config = dict(
    n_layer=12,
    n_experts=12,
    moe_layers=[1, 2, 3, 4, 5, 6, 7, 8, 9, 10, 11],
    router_score='softmax',
    balance_loss=0.00479,
    balance_bias=False,
    router_z_loss=0.001,
    vocab_size=8192,
    norm='rmsnorm',
    optimizer='soap_variant',
    beta1=0.95,
    batch_tokens=131072,
    train_tokens=532400000,
)
Below are experts of layer 7 (counted from 0) of a mixture-of-experts language model. Rows are named router (the router's row for the expert), up (a neuron's input weights, with its number) and show model dimensions 0-111. Each number is 500 + 25 x the weight over its row's rms, rounded and kept within 0 to 999. Numbers have three digits each.
Before each expert's rows: a language model's description of what the expert responds to. This comes from a sample of Wikipedia text that the model never trained on.

# expert 8
It responds to: Media and table starts. Nouns like film, album, series, song, Best in entertainment articles, and the first pipe or dash starting a table or list.
router:527513477466482502505504528511456511483552485521472476480475484446497496490466460535499478526471472516450508479506484450474476496487452490518549510503515488485470517486512514512507534476496513530446436499499536550509490471499479525539533488493468523491495529504526491504500470533505471499484499515543529491518474469475467490483514501531
up4:483537501497456519515521539521496505486502464496492482458511471479477508487492503528491500496498477493499485517504518487479519524456536520490476497536456510479484451458513515449497507472524510468523523537501517483470544501512493511489491540440498522546515483502512529524433580523501456565496509499522457471465513474489536482528483509492
up5:481507486545473552507522484494495474510492536497511536510509494535548525538509483498512531505535547482502505527504449477505481484532525503451499469489485527498470514464494513512483491490491456471535506510492521517481476495545487485521525493486480534520498502516468500526489494462514540501471488485524444536498535512521527483545483531465
up6:512530508507486502504512507495469537463499459464513476511502505512473517491487497489451474481497504543475511483520491485500479479471524527535500475537539478466461513476521504472502497518495477496527507459516502539509500508511510535537462475512513522536462501505482511451522495490525533487486484471525494504520519435474519521478496513487
up7:515524525490511524505462463478552451505463491496489495526521477524485486498519487517526540507481482534528509533527465488491488490503509502498502509464506461488533535498514472522494474494515507522504510531497459480566514484503530507510504521484515524466473511506492513503500507481478445535458493525498534526545458535486497526510550520486
up8:468492453479478521465467508505502490516496479475501443498477505449510515473534503521533509488524553501499509506500531442471472488519511462526502489501454489526507536514504489482477476489494537505476516559511519502530525538470488522491521491515514541500528530491509486502508485485501516486551505521494553491485513543523490517498481522513
up9:502482454508476485455459509480493442471516499514503498520504462503472517476530441484465536504520483532494484544535465483524454516510496490498509494533472504518505492513523510460452493502541513523489541499526526512468478542464491439484515504487484523496495513436512452496500493528490515535502519482502515487493503500474514571512512524491
up10:535523490486499487498476520497532492505469501501500464523496498475467483480458478486485539451470538501477470500523486488452522497530482465495476483503490482498492540497513480545576508489469501535457460478498523487480485486518489492508518495450500506514493557470512484497519543524479520447443481501484527489513533506530500512531477538519
up11:483486458502532501484476509463494502509490492491489519500468514482486529541532522463497488511478501487517553490555498528515489514508504522512475483498497515536496534500489539499535559573511470491482491471453500493501466516507477402495504464487494485486533464470489501495497582472482459485447517479479500486524524498445513468485524495503
up12:511498520477481519530464505514472532493495506487522502477511502442464496538522509503529484495496523500485485510471489477533493533501521532510517512495485509458481493547507498501486468482487485532512489498474522514515485544473465505466497437473513559443475505504506438510533540478542476498470521471506509485471477464523565493499493471510
up13:494518509534479453470484510500476502534456522455481498508466524522487521465465484508505483464498495442485526453511491493464496493522523505531526484472521521467472521469522490462500518473490491485482501530498526460499511526487527494492475486514490517445468502497551441512519482455460474503525556522471435500483543483487508515515483493459
up14:540478461495480479496488469531495484487513551476541496499542492529512506488484488501517481475496499449504514498471518506473475482551496541507474475509504498477525544470510545495491507532506522504477527471530508484515513497506467523516536518505479525501476531458512532508493471491531486489495527463507487492499535512532503503507508478536
up15:504471485521479508499513455517477488502480542517486504492538475515489542521523506517456516496522497480492529493520520493509463556481509476504464501527485504480470555482518452493475508448470497494485540544494470522477523492526518497500581489508494505539482479496493499485513493518483462507466520492464556507534502507506525474487543464481
up16:518498510503515511456479553489534469515486517444475497523490485492486509492472522560491513530513517522482480523532515493497490501519511526472535485518478510510496488523490531487528490487520501511476569502472531442545538485497508472482479513527515536479517527543519478478470517520489503472503513470512528503495466501498500502486482502496
up17:489475510500492489482477473548512502487476531485514530489508542485530524527482510480518555466513458526527496566472480492539498466472498495492479468492471474510467459504508496481512532470512473502525564482534462462535514472483501468482473486500505502479515517465505525519498502501467492495472503514442457574507480536559468490511494484529
up18:546465553478456513496480523545514506511483518483466511508485500453497527504492500474517472522492487482533501499517550529507485502469492492492440529497534492521531492518458497447496519519541553491498509504508471516473492499519473468554508507511487519442503487428510470497512480457528480522475548496535492547492524442488490512486495526459
up19:494513502514509507462486519477520488505504487499513533519530546460450505518486474551569510492502508498489505511462489506492482527490499501555494519476485495544493518535510519538489437506514487514448449487501486516491500498505499504559487498518496486492485470478500508496449525496501483502510493499498453561463501478489539493449508514472
up20:485502434474493457517491463495473483471525522507548480437491477509438507502465521518496498473504510513531515522465504525531503461484502493499518570543514544521485529494513514510539517529505522520504473522506487477470477532517479468482519548573509512456495463517455470499480517489485442491487491486474509520484510505511481476507534476510
up21:500540500523522537499463495491500526479491559457502478456505482519500487483513544462496525510494507442501512534475478481450534459533506454492482523523555540461479538479498492473511465492555503455532509504538489473528522482533490511495515505480499483486495510472509455517503466436513508506516524475481496502512510492531454493504515521525
up22:499484508491478467507463520504507476517500509505505456509493480504481469527488501501520466478484480540490505494481538485499551474513527458481458469558557482536517470492510495538485513538498563500472490498488481516476543501546497510507558511459495495504508511442455450473536506507476520526493502464515496506476503487514487486525507490511

# expert 1
It responds to: Inner word pieces. Middle syllables of longer words, often after re- or de-, such as Exper-i-mental, Recon-na-issance, exp-lor-ations, Ljublja-na.
router:504500473472477456458475512460427488500506497476513477486507495482502466486480495521513509485486490526450520463496486487505528518484454478500484504513472484488472516491511467518498489506525527551456503477462541524523514501519465542483516457531482518502501534486493466443504503472506475495467492534503535531522475493566473507492484541477
up4:463458524481494479497474452459470488485470522477516488513484493527458554508491493532481464514507469495503461499480497507481493523528482480486529481474537530501537514508484492489493487519524531504525527510465541529503472471481531478537509527518524511532533473483483465573535478488453516559533519495485542554484513486506456463484479504487
up5:515485513477488517488502530473480519478522505474506564464522500483506509512510514508470536471537501563494505490482492495438504512482503511496525484486522472500503543548544483489478515475467505520485559469572526471500498511505495504474546523516529541498537526532506496515472495517473503464491459521487508493521511511532503522496505527503
up6:512517523469496521513540481501478504475474520472531509516468491499465494508529484490480520528505526469502426462506504483550512506485521447482532487453462488483473527472467532525521470507487477498501505514486519523490490500522445506475488501486524524501514475500511498482501493562494552495480553562530478527518486497545499544530481504506
up7:518494480509484520496467496513505500487496480522522469484470478463514547504529522493474476496483501460445430475507486533441499498495506554483498467505429508517483530512527509492528483515520528479476468507480487512523488443538489498522535491490442522489518468513462532550510485489518456474520475471498494496507508426515493498485443491493
up8:480483471455471475439485457490537499503468499547499500437506477518485504502525522546517469542477494503499522490486502484548515473516522509550499529522471520540483525516511531507459506510525490478475500512465544517458476542532492494527467499510505502522463504533459452488516491497459518532486496509496458475493494522487493508518495469497
up9:564527504472516518464477469482523496462524524453462447483507512525488478473489523540469481535493487516481527473536493501534549479508468519499531491541513472499535528494530453483505467477500509521507508516523472492454512478534495487502472501491490491494516459539506494508470565506456494517519511472518496519518453502536521491500491523469
up10:546483496537505544495519520481512509488482574515514523482508508500493506465505496516509520471524492499483535486550483512504458467510455513516525489499455515497558488512497461502549539536503537536500456530510484471495528505500475514507543509499502514510530499469505492458516517529467534525498515486521483520462504488495470515538496524556
up11:482481501509545479551514448505475465493494505510476477471489503496500513513498519532507468468517488473452499552484506542512480501533509488490505518532512493520522526477558500441508461507467481512509537532506503519546517514490505484495480505480513468487501493493528515486510503485527495518466494503553463480476489460464513465504459496485
up12:446504464477480481510515486535479463465504525507502495496515496494502523484500476460491534490501496488494490479478540495485537503562483482488532483504484495483526479493546492510492489482485501517514478504452491516469514548477535454470490504507543515539486526503546508529492456483516469485525485482530497478521494459531488492557452451496
up13:506496500514486500493511546497481524530462523527491564509472481507529519473507553474553508504523519513518516455526463493533502505484525504490469498531443522501497475439491482489490486498510481512522529566495497483497524531533484510476454519490456520524482479456549491538540519526491459485496518506525514506499521485498526514471511524496
up14:469535505512543519517467506493505532529505521450515497513492482538518516442496490495503522499471549541463536518513579501496529524510464478542485509495506509444485482545517493486501533527518520478506504486495491560495509483524524510504500485516501508463500474534544480502518528516531503496462499513474475484544463530483506478447552465483
up15:578475525535467491506487499458528530542525508481479444553516497520445476505505512484480501516495497549474519550470468466513554491481511521531510500483516506532486518509482498492489491490504516497500489462528538514459529445473502507521514514435487471495500499555483494453497544522482529499529490508514559518472523492475506480532495472525
up16:526499534487493500466489488511495496503504497498553475482480522494493468471519510509457523507518533500538511495535438476543489517475478514521471498500482489512499492485532490480523500496529490503504495512501431543533479492476504491522457490474514501500468487490494474538446450497530474486488538470498547488501479449491475516486535469473
up17:472487457506539512509469491499468516516456483482480486468486489499458500513509513486487447490486539517466503491494481472572525528484513506461532594515507474483508481515521515504495529460478497478500511523500484508500483515515530487476489439468483495490531500509468531510505525506504532476542522525484515519521541490514478482523529493508
up18:517490489495489521549546528548506479512499524534544481492502528524525524528540498470513490441547499487515505504548478472490482496490518519484490476501464491500491535485493504504492511556458501470500514543500519529498513515470493502483474501470548527522489461497478479509495472486517507545486509497453480551514526508542444501494514497484
up19:546487489537468549491517495528483480509487508500530494485453535528475501476523485491516498501503514512511495537483505461500490476513536459483467472510506494528401476470532518506475473485527482488484485505513510511496515506461508475497507494502508501475536495518500500517510479477501484512530546475487538539478509473490499496510511497462
up20:488498559545511525536513461511478508529438511473475496502477472483492493497487475481498494462429492483495513528498495525478484562515516507496429507481540483503490509510473498513453567507443518529489532482503502515483473500517501480467471503522477508508490510489514499550490469505477532492487508504471474503531487475505464483463459484489
up21:482508471503513525441509529489467495496514494520528518483529494537480499486494491540512508551441529527499482443460523493475469509516501461499533508494468476467513443526510543452471492479507496507532503492464504502455477487460461539481501527483504501505463490501486456482486482507473525440510487495538530462492492459508515488506495496498
up22:541464517474481495509463499523524489511455467456518524513552506504514453497514509528494459494524475501499482500512503494514497458464542487483492480550545507500496528510527502499517527508487531499538505498500528514501508506498477479461451481466525483513467521541540526475530519480518472459534469510502496497445514512533525538469515486448

# expert 4
It responds to: Articles, of, past endings. The words of, a and an, and verb endings like -ed, -ated, -ized, -t inside words such as accorded, stylized, dramatically.
router:499517513471501463529499498490466488506546511479531497503489500468503492513499464524501468492525485505466492454455496493493451510493518470511536506507517506501462551486487507486497530509498544536497463472466543512516499472475472487500507523507529519497502541508490512504488491513512449481471534543519492549525461495555491497500481494511
up4:517481509486503481471519490470508463499551539493542500495486475481478507432498517478518480443514528487499507499419486509517496492470528476487496530409489485485517522454481517514471535518489489528499512501483496519501469508498467497510511447504477538478460492506528515525527462522543541511519484524495486466455493499488547472469466500549
up5:513476506513476509484506539499531491503490516492472481449546470546511519493513528502471502477505502478482530553471480546462489510516504501504503459490462509477473506463528519497503445480484498447492456498489490491510496459525507513495519542511498481497493471526514492506496473482528479517502467502539479506488489525531505441490489508526
up6:483501513511504491488503503501520495486498469494556475498525536514517468519488523486509483505431492485510493501480479491531489475484454471462496510532495536509442478521505482539519517514469467479518511470457503461478441529449477480502515491509516499525487493463491494498425518540483498481499555495490452530517497524480513506515520475491
up7:510515513511502490514500536475448456477498495522505495516475536510486464497512536492517530510481489477453463477493517512513492503525508492491482538496496509471472508487471461436490522512499454537480517523530470500502498480466470507528491526528514488479498479517508542479522497519471509515480512522484531488537477538472530504519464513503
up8:499484491496499528519464445481500484518494527476532493469506556496546462500517483525496535509489494500498513523530494487511494472550499452515505486534463509458536554485500488470525477532511542498488513465493465467475557519482485482486490542492544521543545499504500522484469509501501497487485524520535514514499480553545504517515503482536
up9:509509505486454520486490521489488513492539526524545512505505518443489437535475486474480486496489532473498457495488505510518469506506494502507518495498455502477492481479510521447506535520550476531514545490474486519541516496500468496481495477536502507474469497514499512436503496480539498509474518511507512484491473489508482517479518541467
up10:487518538482526465502511501500499497501512492480460496498529506487491498558455482458488502528497480510544479508523548462516495498527482572502514513562492500513487511509524525517481491513503494527490518492533500512537536485509490492483527492512459547440495500561460494491488510484478482482499543493493498466474497467514474501442476505487
up11:467504493480479502535452482516519496484517468534482529479510558514546507530529563516503493535491498507519525464483481478537474531479505516511461452506477466539542542481499526498459480479472508534568522499485511507497466480464471511506521557459496511537512487500492502501562495488502483539471503504510519512466505502491503490506471517490
up12:539503510525478469481469463457477541507487506489508535493504507498506488485514454516453500465537527484454457517441513550485488470501490430490509521524504504477492501480493504531438524539466463503477532503484505503497515542509504416455524492501491459533507468569473514524514495493491446523541500511486494510532477496453523479473464508500
up13:491493483542477501553468476515493554476484521449472530502500491505497498500491459521528497495479496520524489491507480486487542516487513505509487543489506480545458461444474511520492517482488508481509461487513520470431509513486484479513450519489506490534496467489547491517494501566534459516522514532515509464497525519540503481526479525532
up14:460532537500529524513550501529471508511494455507552547500530505453473481557530529554496496516460492530485455491496526491488505488455494456524529508525469481500499478505492473521468462480491526516484497524468497526509488503472467526516511537515479465467553461536504481498474464482484521543484470517522456481493524490478531529510511526507
up15:512467530520519523520513534525512497529536505522523538523521498479533476479498524518511523515507502519513526487454493509531499505540461516472510484481470534489489507482503514480487538482530444460532501476523477469552492487467528525500499557487480477499503470520511494495508494526466507490489507463529487519488496512552488467518524501491
up16:488473475502505519520491485463447468539519510477496487456443542464484515467488476496494477503520526484496509461519531498515472499493502537476548468470477521522489490499570482441490493521489507454509515494503533506496523489524513489496548509511495497460504482479501518524529530490458474536516457515495536496505500493511554448541466500517
up17:489467509479535463471520452517537534485479501525470489528533511460530485458494507466481519499495489495503505432517501494498498514544492488511522537448503477531481521476466482495523482521539521526480501503513521528494534501550509518494479488490489459496516470532519477486484490517504526501494527503526484521529509460483447486529482440498
up18:551518492504491509509547491502505518492526517505485501538518484496445520508509538484483500507468544503580515509475480555521515529476495507519537511500515508494448500456487506519496507507539460476508507488506453507490484508485489539514530510488519562497527503529464508503477545504492517465528548475478517542494489448549496525500494518522
up19:533486528515511479526534542481510466513506520507484476474517498507532546491536517479505483503540505530479496488481499504464504518530485510472531455469489503462508550551547492495531506478495503540501539522524528479469508516497537481504484503491478487534476523538481478462499497492489500451499422503455509516492448503526493508520496542503
up20:486500502492503519509521571531475467487519481476522487482485501509502498510456497513495474542480510527493495513503515491529536510509494528509563477493490497525532465516515510511518544499507482482490439525493529480511485455481470485476529511517492466474499502496522537502459535488520501491467495498497489475461485544516519517498521503464
up21:477488506535516475457492493474489493492512510474539514481553509509515477543460473505487501516490488482519537498492516500512477512504496488555468510506531516530469521520475510564501509522528479433518506477530506502514502502488481486530469502486497529469462495488497545480530506512496503480492470497472502515471527503475507501520446515479
up22:486502509517508475463486463496522464500524507475487497478474499513511505535517470513521497541517494530510511512511511461500455513482505498494520502486508502511480481482569507511489464517527491512487457554454502484487533513501493472527492487525512470536484555492514467532487539520510516452527497535503494523521514499536475466505501476497

# expert 3
It responds to: Conjunctions and list separators. Commas, and, &, or, but, including, and table pipes joining names or list items, such as Simon and Schuster, Smith, 1917.
router:487523509444500485519500504478487475478549471480520459478474508463480532489479477519498496548526460477488499508448451441463484494452446517476529486506521517477456543484506500500492537504535541509466459508486544497523509492506473513528491492513503503498509555511524489513510497495468490472485485529552516548538487495514483494509542510506
up4:491536531518526515473541484510509537477518517521543522521472485505530520487471491500508551495502584478432494507509500488490527466520500467495507520472551496502516516533500514486464453460504488533473526496447491460456513514505528486504473510488481543504524528472544482508492448495458462492474499573501500509522520502470496533449474547486
up5:495474465489485511492505515497528511425494496477518537506482462512465509480478493486506537491487465511490469433496479506486472512480444536531477535509500501458474474509486504467506482526503522514498509493487476522497509506472498538490488507493478475478466482487512452513520532444503484525500493506565500505481510504498481491533503444525
up6:529484464484521462502494465483508456498511463480489479540457538513515505531470516491492558479507506529527515516542531499466492513481442515511508540478519495485476499475496520529484504524483579518527519497479538454478474490495521477526496456489499485550509490499504496551498499504497505512510481513478509509483453510509474425517493423481
up7:493501519555504534477525497476517506514484522524527479489499557500475498515505491502483501502524444469494509512484526506461467493478548533532486479484483496473568561501493500466472504509490510488513465502510505472536521474499543484545514518542464532462487527466556503488505513495473493481493481484499563487536499428476478539502517506519
up8:429537504477503498451523468514496475472517473489489495492503494489465516530546512480477488506526476546511478530502453509495529524481501493490470467513491483460515489483517524523469550514477487495588482522443497500496497509502497500455489531538503477490482522516582531538468446468512485501481481504564514512491485491514485491484504509506
up9:494496494535507510506486460519504504509502469489510519478518518500525476479512460499466500488498469525509484463459452448480501494490508487530515499494535522478514494501506506481509536485476485516507511513434463501484524499521543509521491518480541515502501498490472475523485525512535433510486512486513499507518490472512545496496473532506
up10:511529508493504460485491494463496508545510498484530508545488495516477479527503458449545485478527501518517512479537478502504512528524493517504458519521469480506501470510506472508491473499463519541523525542490484527491477522444493481529505469475570501521450553503472494542485451521482473552507548458517517491512497501541507426502527512486
up11:499521521534509496469542461424493529472522495524514474515488498492483449523472481497502459499469536504444539466528536541457478506461525521475506528479476438512461439480520483513487511459523463508509519516488508491506475519522519497453498500500462464509534526505546511485495520490481456515510452536474461511463494493448469500486553496506
up12:478466527532500414486472496456517494501471484504456501508555489523518476525476537541485506505522524504503488465449530480525500451503497514546512480488487514485501480530507520492505477454529507464517477511494504504466491526474491497503509506514481475540473538473515512493523490483511463517533526493509512508527456502462473504463485471507
up13:549510484510477521546463500512478527503497509520480506506475454478471484492544516498495526486508519535517523448488456475467559538514523535507529565493506474493545509512517452510440537534553464490551540509504537507521444506487479524504497471527518508493493492522483522493516497507497511498497489535483551487549480511479550499456519499485
up14:492507518506477529522528510551543492484476510533504500464488485482505509507490514489505471482499473553487492492513535510489508486530466504510491496515506493534497550522526518517480585510511482444484521482495504493508489515505477471507484499478510492519518511519531529520518482497481515488462485448523537514530521449485475439520503511491
up15:506527492480480523460471504507492482457510458496490522507463493447522517524517462490494509481480506471495568495484482496531472516519477461563486523520521484524489500478499473519502520488506507486487491491532493521469503513511503473501523498534544473546515525507513488509519492503514509509476514515499533549528491509520534493521507521498
up16:483484509512476493515521460477494487497500490502518540509505516509490530535500482490482507521538496531499502499495515489517490492489502454500509514498473483477480476470501510538527530497498494471526494498484524499511546482502486575499533512530473455465491566492528496477493471495472498454536477511505456543496475479483488475533524535501
up17:474525507433512529441449505537498459528483473487459490494557494487538470508494510484496499474497480506504505505510459497524550555532503511523507499519478501539525520513538509467453521540469510521532495520508510474497486539498480496513505462513512496520523520559505486533519517516484454536500539480512471530497476509483493521488529517507
up18:487517521490461515472517503508529442504551492499514438507537493520473484502493540518498500490480467514484512488468477482509527509503470533486508510502464527553506490523453490531508480539490448472507510539524482494520511502492500514484484520484514460500440512503518526503515512519475518511464515488487485534497508509491473517483472528486
up19:503469491512518515543528491489549470505536489551521469550536485470454481496483537525450502486504500553534529539510490505494508451525496520503522491523480474480507517495505507507531458465476507496496512493480502535517510506522489492498490495490520495522528482502533530505490521508486520454503525474553453484493532486482479552510477492499
up20:547506502481481481494519532528536474504487477551505486449476470502485545485507504522478509480477437515478508488474487444443474487513476537499506463489486506527441508484515528522522518535493552528483497511522529472506504431536503495473526495512507494496467466533484519472544495544484502474484526529484525469507457495522505541478491488515
up21:495490476528491525473499470473464514500477483443463525528463524509525480508503464491513508516525439529539485491504465455474500518501456507495525505474482507483479481480494509522456535488483508482465505510473492524524494496519476498496461554471506482540500525516480486487459525489533530486537463497531519503512470472519455489542510534496
up22:540502534476527493516483498479533480474520494540506492526457487501520530548509510477514481542513467550472489563438494516535446483529503514484506483517491489538529520498473504485512519530495485524503490482478451498489519532506511550516556463513492492508514501490509512522521495484477474483547460499493496519497465484487528512490478510481

# expert 6
It responds to: To, from, table pipes. Prepositions and modals such as to, from, into, would, until, plus pipes, semicolons and dashes between numbers in sports tables.
router:479507475464441500495472522479478502452590463495506487463447484493504515476479469511514509496514460499462492490486455518524471495491472505488519493534504507481462531471485522496502520475513527509449485515480506511495472489487471497526480503522493524522533514491505477495497479489481475528489508585524480542519522491535487479535506473519
up4:464529547489481497518511492477495510478512495482502515554493437518525493475520514508493489499522479526504525551481506514474436490534472511488531504526532500526480498504492512530507497505511506486537535526521523506513539528459456501491488497533525462518470469476517470501562493489468472540514512481500500513505513524525481529491515466518
up5:497519479465515496516525477502512499444499485513522507514475478504508500498445498502480479522494496476471448511481532501537497463461534525434506480498504496494479491475533526496494491517459486474500487522485495489476537527475560554473489514537469511517479488514515455499485518520529491522501497471498490538467475485498515471489512492497
up6:489484506489491471514501492496493536469478535489468494527476482519504516471500529562538583486519491505487526536512512499515450519477450527508523497529475517522481527505494512477472492484512501496520495500497473486482454473504443501507531534510482504444542510507507520470490490516499491492512486533502441476474500509533503446464463503506
up7:519482529494445536517427500518508465516515509455481503533497475518525545477477531512539451475511516435504541530479464476515510487530562511518509526490544520489500509468530455493490520530502538474510502511528526508483514506440500475478482498466528471500496516537475540508496520477503493547468513471486543528493501489518489560515495484466
up8:496498482480475461500467503510524492485525495501530454543494475470540553462458484466542506506481514463502497508518502509497528505542485469518468510448512499528510510481484489446479536524495507526459457509488514497525479533499499515504491500506491498463507500448514508496491477487504448518492484514476494500511553545467513460474527517485
up9:495526486450489497483441483526517493471554476502470488515486495507494516510506464535483531536523505523489508451484486477510451481545482477486495489550489497491464469515507551502500504530541483483485506508496492484507496474483502506511475475510480500523482495521550466556514478484522471496504487550518522512515501455531520518537542528483
up10:488493518498472506513516493479510503519506531471531511474503499503490507466470468510444513524539513505475530511479482485482472520512458477571476482501522512467527542513519498535523474530453485552494469477522527511526466514494500511494485513488508489507538566479466512480514494480469520483539533484487510517467455498507510464526498485492
up11:484508475473446466501489474460479446516452516483486509472515466552500524465519501495469495475529495457482501510472476494517485506529539447526531542541504515500456512503493483480515469503517516520487532490508475478484509486474505476453503536520507504497445499506544552521482491527507511508516466526524492513502518487484518473497494520429
up12:497500553522523513536517492553515515487473491545468520512526499464531516501499465499502522482504471505494433486529445515473505512492547535493483534465442532517461540484493508480529498502473487488471555492536524513484509462479515512493535496479511499514534510449463480490493539521483455516522492538491511476495478510508501508514485477509
up13:475513476536518500528464485499492496500500483513535489482494474527510462507504501474521518478516473499512518493476474524490500466486503522539472518501466513484511511524440504494476508513558494484535493514508501484478551502466533518510482502506559531489503486464470504515537475499527485497515538484531453489526461515494477480495494470482
up14:482492505494475523511444495452470505553474504470512453460458479489488496474520529479441482534552489524523494549492492479500474487494512522526470502497526499536496482497519529530509486520500505489504469528420535485498501574456495508478513524512503526498529510537462514522483484531508500500503498519558512475523452487516551524476481455541
up15:515511500503499500466525527479499473509489551487502518475511492488508505490545477480516516501477509518533511494462516510521503507509519478538551462456507496532479490524477472520488481518519547470462516516523473485485510483483519508538522521494471502497523486491491493475515471481502557485490463528533463509501471452501480550489512506499
up16:488494473500468495479504527547495497480480529505476485499523551461512461497496458520515463467505519492509507554480493510514523522483520496489504529527479525509480504518506510502525510500508512497514445525472505521497516509484515479486555484533525533496534518480543480487502469517512459530500491453518558504492491503455513500462516508514
up17:509512528479528475539446495471503490534498466524510492480466449541497484540491492499496496508523491440522517469520485502497484485493474498465539476494518472503473508492515451509531480487465489536510492472524510517493484531546472506485504486497507510472495488525515517533515518465502496518511525513441458543474502503455476510507472474517
up18:508497524511458532467515512483499483462465491498501458457478537445478503508530507497527452478498514488491498496504508490482472534497516484468500495519470551535487538505486485531468481496489513528497537529543483483500476515499513471489498479489480558481509533484504546491480500475488482495547448500547498508483479494528510466505521490522
up19:515539478536499460486490497483465544481514510469507492531463443499529516460537511511534463521495535518499532518480523527541494503485485472509539481539524506491480515498501485510492488506467469546490524477501459554479509463489522460493528513453506501522489507488514517506505487534459473510487505491541527543488512523492493503555529453519
up20:525484495477484492430527537509517526456497503476515495488493494503490487501490517509478500470551484474524505517526542503488515473514488503541474505489508478490520510456510492478495508456479484466528504478505494492475535513444454508481492510517509500503513469496517517542497460507542507475516492522534505536491478434505463510477467510525
up21:494498484492476534485503471482493496462475476518518518483460498514469492554499494507493482494509499486508465457478528469517497487458514506481469499539506469502542481542489476529488519464509453539480482447499498477517531458521526507507497476532523499532564469536509500487543481484500528532497536491511511489517472501534448496544503494478
up22:505508490483518513474534527478472494504524517485499450457463486490512536516501452512488472503533501495516497478505465509479491474509480486482465531520519536491482502526503465480560492533527507500489463536505502480513516527486530521490492492506505504516516511514476470513482522538474507486473521483502448496474493466504509475504506484473

# expert 5
It responds to: Mid-word syllables and suffixes. Word pieces and suffixes such as -al, -ly, -ing inside common words, plus than, having, had; examples paralyzing, jealousy, foal.
router:493497529483463491515485522505481514458513448533502463443487486503505526523487497486495516530484476522445513483462476456503452511461477541457536497542518510488501535500475469471520510485522517517489466497521543531537480488515493551502475510521467499494510547521503494477488514546448452485471541546488499524496503522533446474530492484500
up4:498536521562516477475550495462469491487504464487517501485535482492478492513502522464513491508496580506506501537480507502530504499467441506477495472502482490482472485490522526441525494526486513481515517505524525493490494547478541477467488482542539534519498520495458428484471458471507496519453472477526492484504479480488481503487561426498
up5:488490482519496482508506529553483479473491494454497534505485530517475508476455465487489489486463497502516485483524551511487527495499493490490486533548449508500530509538452498493472510497473468482509472504483489449500475486488517526493470495545467516518499513488485551501512506565496484481458525523530474478490554519466470558519480530507
up6:462495518516474482451505473521455495494505495497526507484499489502527486473501495456494472490506498536476459494515549489526465516512497480498492497508505509511532518501539513509541499500496495525468506470531484481504518524497502469546470516503470520518483518493473445513500541531528505498552507500526503528531478551489477490494486498484
up7:486499540459481513494500516521504456447455563432491520551506461525505494491500509523514485497515502483505528462477478502518524465516486495465489473557503497497487518500450529502493500444511507515511525488532503508502479494493518485513494483470513506576456552570484546479449492505515496469472484460461512501460520484487456524495522485509
up8:532491499476496504532473471486520540456516482476509447491502540538507505443468492471507505486514467440505479470481549551511489498527464517477476530540505477485474537469492520503512513528477502495520522497502510489512515521491524487554456486505503485500489509444525483506464513484481485482561460465520499528507471519487540460499479465479
up9:497537508481523530534526531528493524460492441555469488461489496548504494474516477486529497511447479544484504515498508503520461474513457468497487512532463485515474461471538467498525515534490488494494504480521510535480565489547422516523495478514464454523491492530533513505494489473443512517453455523493503476531486467478493522464499496506
up10:516519533535466523500541492494528527476470541477517517528506537479510511506501467540477497533477491495514517532485511511498557510479517522505539466502515464523507511515538497518448525459501494443492508490472479506491465507516503499436515464530546512518508479513540485491509501504520529521510495469497491488484503473503489490549501477509
up11:502513481507502474479500493471508515471464493525429516507451426482469525521519534521532446513517499457447517488524495481493459512543512472498455507465474498506517488524472460489517502514516480580484505508440530503511531542481493506510475489463513519467516474510512511478499520528546536506540505518489467502501515524464512478485495499478
up12:493484526460486542498540467466498497458486499529512471483520457534482457493479496497485481504450489476506476522527498483498511506463475520491527499522464484522489507491511503417521497487479501526508496497496543463531520481536476493494518497533487563503508471505475485524470515500533489496498487539516502473503525481486506533449526465502
up13:507528470491478503485488495528501465514508490506493527453473521480500520467503487489489502531532474492509492485473519499439497438487498497492509513535507542500496466519468461533566501497514541518471493507510493455536494480469513519489514498498488482506538510535468522486495533498472474487489493485457510520522513508526455497512486505482
up14:515517505520508508501490538525490495493487492477478526518481497513475489464510496503500488509525504534530512461514518483482510486503475514499494505536486485512494517473504521500499506544495477575480504466510544527532487483490490509480502551517512508513524533540534524540463484545522471493527502504566483515491499504450489500511464519503
up15:441466480482506461529519540514482496492488503487522484497485470509556506523475512517514525476538485523437489530553478501548530529474500490465497522549557479503481521510485528488463523518516494498520510478476519502505514479525475508489469506466492510533479541533496530493490512494519509486491480506499540530522546529516485483492551486519
up16:481496487544505496523474523463511515475505507491529478502539466506524480514524516541497472499496461477481489513500562520533498451479579538491490535542507516559518516505450490506485538463548488480531545477504513530523572507508480519562506498476522498508476488485494515538494477476439509476524514489499529512525472455502482526542501454498
up17:551535496510514450503523527521487477476512503534453526468507492496511520449476488501526557447542483517511514456459478487483463511530482546510474495524474473483498529519499487502519491498477492495528451471505525471527502519509491494495474507525478508496516478486499488529482495478527501484501531475513508508463546525485519483481448501508
up18:511535492493471457527504502503488514518500450489534493480507485501496529483490472469503489504533503477505517492464464521476483516521464503506536482529486522536508530504489510523532479491550501502512528523502510488515439516535482500492480494493489470477524509503519491503506505514519495515487500515442477507515519489479433537483490477480
up19:504473517474562514525533472485503506496469488504468486438484475513462501447458485485510498500497519484539472475525498510503503504492484494567512534492486488424517503510520464456490529504543508506497497473483573528469487446470529473518483493487480524480511514526463436501466478502553459465484474505502488565523509486480531544517478488505
up20:479567484465471497494489483547508465493509501495541514449479502503467481510496492500560524479528469536478473450479481525515472507504481542471471455531445512494470567514468481468470475506503536488469493495476489489550486467510474536499514500521518547534497527527531502452487452468472446520518508495466517539534473511464509503515491490470
up21:487496454459479517512497504504479486532504458520448508523545508509480541436494509489502474507504491508518477484486473517533535526482455505501453467444477459491467482472453476510500478484496486503523477502453532500484505526523537560501461501505542533472506492546528522489505491488510476492500496499507479546467473545525527471492479510487
up22:507524520478478492524465541437513463549507476526466469462475484509545502538472448529514513512465512498526501448492474508470468486484455512498485495498493468514539546515498484511478481522498488554490493502541518529541549489526526530507519505498473493516487542511502504496462471529491485493524494499513532504514534474502500519503451470511